{
  "hidden_size": 96,
  "n_experts": 192,
  "experts_per_token": 3,
  "routed_scale": 26.4,
  "init_std_router": 0.00935,
  "vocab_size": 5618,
  "tie_word_embeddings": false,
  "learning_rate": 0.0051,
  "beta1": 0.95,
  "max_grad_norm": 1.0,
  "batch_tokens": 65536,
  "max_seq_len": 256,
  "max_steps": 4763
}
Below are experts of layer 4 (counted from 0) of a mixture-of-experts language model. Rows are named down (a neuron's output weights, with its number) and show model dimensions 0-95. Each number is 500 + 40 x the weight over its row's rms, rounded and kept within 0 to 999. Numbers have three digits each.
Before each expert's rows: a language model's description of what the expert responds to. This comes from a sample of Wikipedia text that the model never trained on.

# expert 6
Description: Word-final suffix pieces
down0:491491563498504568502485477497490516420461508497477447458499505483576505405549357438488452523496505517530540390503544500486519522534533553545500414503497498519542549513481556436505530477586506485506501516511527442444499493502457466537513496479622493502499473519486500543500500510475491503
down1:507581494513488532535540542469551491467434555483413508516501502499494452481665572502526491493487500496505459519500481418546487488456454478496419505511463478549494475512540481514499384528512503524552502438567518506499567538484445479437498500460513474527530522477454526461463502535545473494

# expert 56
Description: Closing parentheses after numbers
down1:493505484510465527455503505558613520498483500492468484445481509497498494545513531553620536537538527511494502529466524584469484556475516499473508479539525525480459572537508599494501568497547470405500503448493480495430525498510526482453554443560449511580489502510525547504455523430480468570
down2:476528491472526499481497476479448523455500503401399461499515505490499494498524492482493472532483528459576483447534499580528542500503512523547498542502433500651495486530514488553428481475549525458534429497430535557463509482520478533547499509558437477526500575489497507557468464438534509438

# expert 2
Description: Capitalized place-name openers
down3:440487487500469423547518501551533541456507533495500438386521447490440515472552509530531488406566523491511498494498603578468485574526496526511500495476495465504379473500493504450533527494487453502494572522554505504498521548499515499455474502449481424494548486521488497469515586494520441527
down4:481563517379544501559494553462502508516516504500575563494463475613477483531474548582484505502510497481469510480505530604525566503471503448491526449493529497545484529460504479539490505514480473493519513499491511484453486568494479458546493503501616433487517496432490484510511437395526484530

# expert 44
Description: Mid-word pieces after T
down3:451495389554488493603491495498489495500410502491466501493507488575548498502524371456497481551443498582533433462481522505494520522510499517494489513473509441459472472495499539499466500505503542532531556509524529435458509473503521530498477495330466502499535490495472499501485460503475561491
down4:518477527443592575480520500484468389496515503511465547415418413499509508522528490493432525548607434480456506501498467555515499428436499497515435509530550528494518412489486467486488500537541502482478495512487478507487497547523479495501446434473431483522480573527562531489490507473502505464

# expert 10
Description: Capitals inside acronyms
down0:528499525584474494457490514529424571499446539465490492412515500513487449610470499465495496457538479514514581524480537586506512503571542396494524529480498577444504503482535493514495487535440472524502504529515530498521500515504535470548495487582504533580494457443493517505528493505618517491
down1:487591487483399506521481427497470507490499501450499498482435442435434523492578472444468510500414511555469521537497483486495570495595455504508466482524496491500434540507513459513493487519505491533562511465499495489572503495521522500556618562506454499538518477431438484501538449437520514517

# expert 20
Description: Past-tense verb endings
down1:394432524554564495496502410503506506559520509558509502567501502491471497520481495499460502487553479582442534487472495504473496500534500477483493510503555435474527556525463453496629567495465487481527491537478502562504501500525589481474483527523440530443474456465483476507506601422479455484
down2:513485522498486494497444452512557453488536466487539565498490507414532538493506494557489492371477495434530504558497505432576510491528486534425456494476517538508502488525530478480535584480488523503500374539493495624503510485501491498493535499500520506470567502523481479501495413418480537463

# expert 46
Description: Function words and connectives
down0:496492479484413483477481495570475458507500508620571514494505500468512513568451458497420484487523492514548490497473571519447469479566546518531497466517529510473589506489550499477474457532488532496524534493504482401485461535524553597507494424572488497487440525472510545424474512490569541486
down1:461508521502424449488414462501533487512481498511539403550565488531501542530476463495592551528565498517473501496422388423510483488505471584500486496500580495563471464496496518505499526495478468498519409470494500450474503488486404511498473559532498474574491471499553501498427493487478498501

# expert 25
Description: Second piece of names
down0:456581493499445545497510522513520488528496505499432438472573480476492450504455499515470506493469504435485512506497471500536467473516501578518502519541651498513499538533486537490514480532514504504504513574559500569548513528493505556573510522488515489535454550588433529557501489586501612502
down1:450516508485501471598567500487501497525501511505532494549438522512495502485456525587482491550574489501617512522362531531507518474515500446528578513544417504500482494490484517599498503511515457454436518439506559497500568509496506498514503546528511461497572490504440517524530450496498523448

# expert 23
Description: Word-initial fragments
down0:461492506538525502532454517441510489510513490518525649497496583504507471498567474483509535469498501466500517488566472539400528396487483488436511506550491402507509526516503498510549491564543496511496484614527534478496489520580478522516485532471492566522497500506499472577513517458488498417
down1:524494508505490494495496448466515505496451497505501503524488498445463517331638501495555469414496466513604522523542493481492455503503505501537449479508484499506495502414532498516457500569482497498514531507546502448482608541519468544484497487523527470496541476433513576530538495511481481452

# expert 55
Description: Name-starting syllables
down0:413545503497530492431517501511498494481439554530543478460505455541472501490527517492500516595480541501462424481503482498559495504446499516488465581504513443509500487341460550496545499379515506505502514520539459529515491444496503500416497529498487522515529519508536478492452600464490550483
down1:492497493515438501482501481566480509466503473471503537550445496509486557513452464507497453463533516559477500525562521534561369508496426527493505491420452466576458476577467510495499528532542510418505509527436504499505511512497518491496483525499525455431502502545506471479420366425495462506

# expert 13
Description: Word-final consonant pieces
down0:495533508562462492447521491508622493547515509565500482481546507486452503499569404540432546479513566470494521507634508576577524491544486492546457466507480498491503499569477514480475532555487526517527471440494382513435503493500488485514511500558503545522499495501484478445519482491497449501
down1:505508489505523500495460495389481546544502504500524424496481530477528439478415489463469486502511517490523386501411493500504511483511375515496490465475526506460495494482470416489487450450513433472495565489452470491493505491484493495473488565487495495582475501499497502499478477485336491471

# expert 57
Description: Small table numbers
down1:468490504498498488532485500484501539428530379447451501474502534505444572513527392499502530491518589513494514497495503523508492500560474484433498497534408541505398499501497519499494455498502520475502499417493555486476477497421487498490505501486637465493498485575500476514559455573489484506
down2:506420503456486478502478477437495465501475482518504527506496491487502353535517588481386502501523523430487523492485488508487498474477489509438516506398394444432499486440491520470468483458548498463492549557475448504510458469490509529479490412453523513457499475473503529556436515508499497461

# expert 35
Description: Word-final fragments
down3:488500537511560442500551494499505529500485523473518504422464517428517449528503454500490528605505451486503613498517500491464539546452499488513482500498456511522509467546497498577415454422519468535520502592483535510530553493485534532476498512494555568552394548498498512456503432514544439463
down4:504509502512512492478496562508499501488537525497530535496455494614503470508500441477414570487442493500586441498474414482542441473485567537408487516514524470459504500524505517527532491530570544504513496479420501482499497481534519466522561538599523468525446500452614517486484479471422514495

# expert 61
Description: Numbers and units
down0:573500572483495555450542391629481502498502515495440475532504526495509508501490490519508491548505512517502448508516486505333447512516448498569469471530473478518464537536532508469483494484500563447497519495514499461468518496500556531442507490498512419522509489540521485473604498456484459472
down1:504499488490553459488495490605497456496368494602501437496448492589508519395507514552547505497501508481520495533427489530582543492548485481502446504553481463552513490504413505534509480514456507549544443518501529469425505480541507496519456486511501469509483530557548554541490507466494500466

# expert 33
Description: Word-final a endings
down0:494512501482500504534532468553497514456502543551521490523574545454498521519394451481562502525497377503568607500492495552437572509480392503502431472447529496450426513532514496500494498505518494499507446484514514463491544502466399504545567480481511500518489456478507545470508509489451541516
down1:413490508478499508518494557497534587494529507570574583466465493505500482477501497425452457495481503523449520467519485448525511454467555455408519532482440444525500455536466517422496480467507573485499508552547512501445493552499544519632480504544505498483528501468446509482403509499503512525

# expert 36
Description: Words after names, articles
down3:510496593458548510463637524508514499492509497455517571508498497583505535519494508494422513500512490441507470518484434540594511477575483506560500508497448481453514603498525465495494538496493481518431517485586506486545498502493512406561507498452533488554510593497466498492485493474496537521
down4:508446524480501500487530463468487441580407457501489487525387506497517495533432519526539424486494493429550489528481519469488486450488494490497499496503509457521500519494449527617541476549465494493584468514465489469501469388532464460496532432530488535448457458488515520484507502571407534499

# expert 43
Description: Verbs and -ing endings
down1:504503499500496488411512501532518501497520472539401486555398502504511479466499480516508496504456478427504424488476566506477492589520468588405514495443537488488525520499511484515481519504505508404462482497577494518501500579424526463413521498512570509498551515482457488490404462492486459488
down2:499496501590514500412492500401511545457510501567455501571479460479545478489504500384511497563480522537431455506525496541520505478500507492511472512530435501546559487491601501548517448519477488485632501500526495500459519521589569464566497510510493484500502503500500518449459468483485542532

# expert 19
Description: "on" and ordinals
down3:517499418514493517457570530476588488487499539496543500490531621493478499528527498486529497472475625500501605557495471504506481507507502503510495499531508502517537494501480524500500524522497562505492502391418511571488525528510482489501463491445495500501429537634504485592503498504497549501
down4:522444495501533599511476540499530495484512541497543546546493520508505419490525456545504509528581453470511514479615504480483521520514428492502373486433516456399490495524492478522517528477524501490503487480472499372527481494474496497490469488482495499510543447499499582438438534493506424510

# expert 54
Description: Quoted-title and lowercase openings
down0:405486522531508559436489484499509496462497475520414535516478424539544526509470447503484447480525512497514506528499514450387522454515499464411447529499506511413445500503520516457516412494497466462499466487477534494519542454528579514493487527535421498499493503601474453511510467417510560465
down1:496525507484537491513411492413537533515501451495493499469549507470516505523446469581465489493468413479485486464473521518506457470478523514549504501514524526483494493489520607475514562454501515500494515505507509536496523580444476428534393501411451453549606502477557588502511552498469511546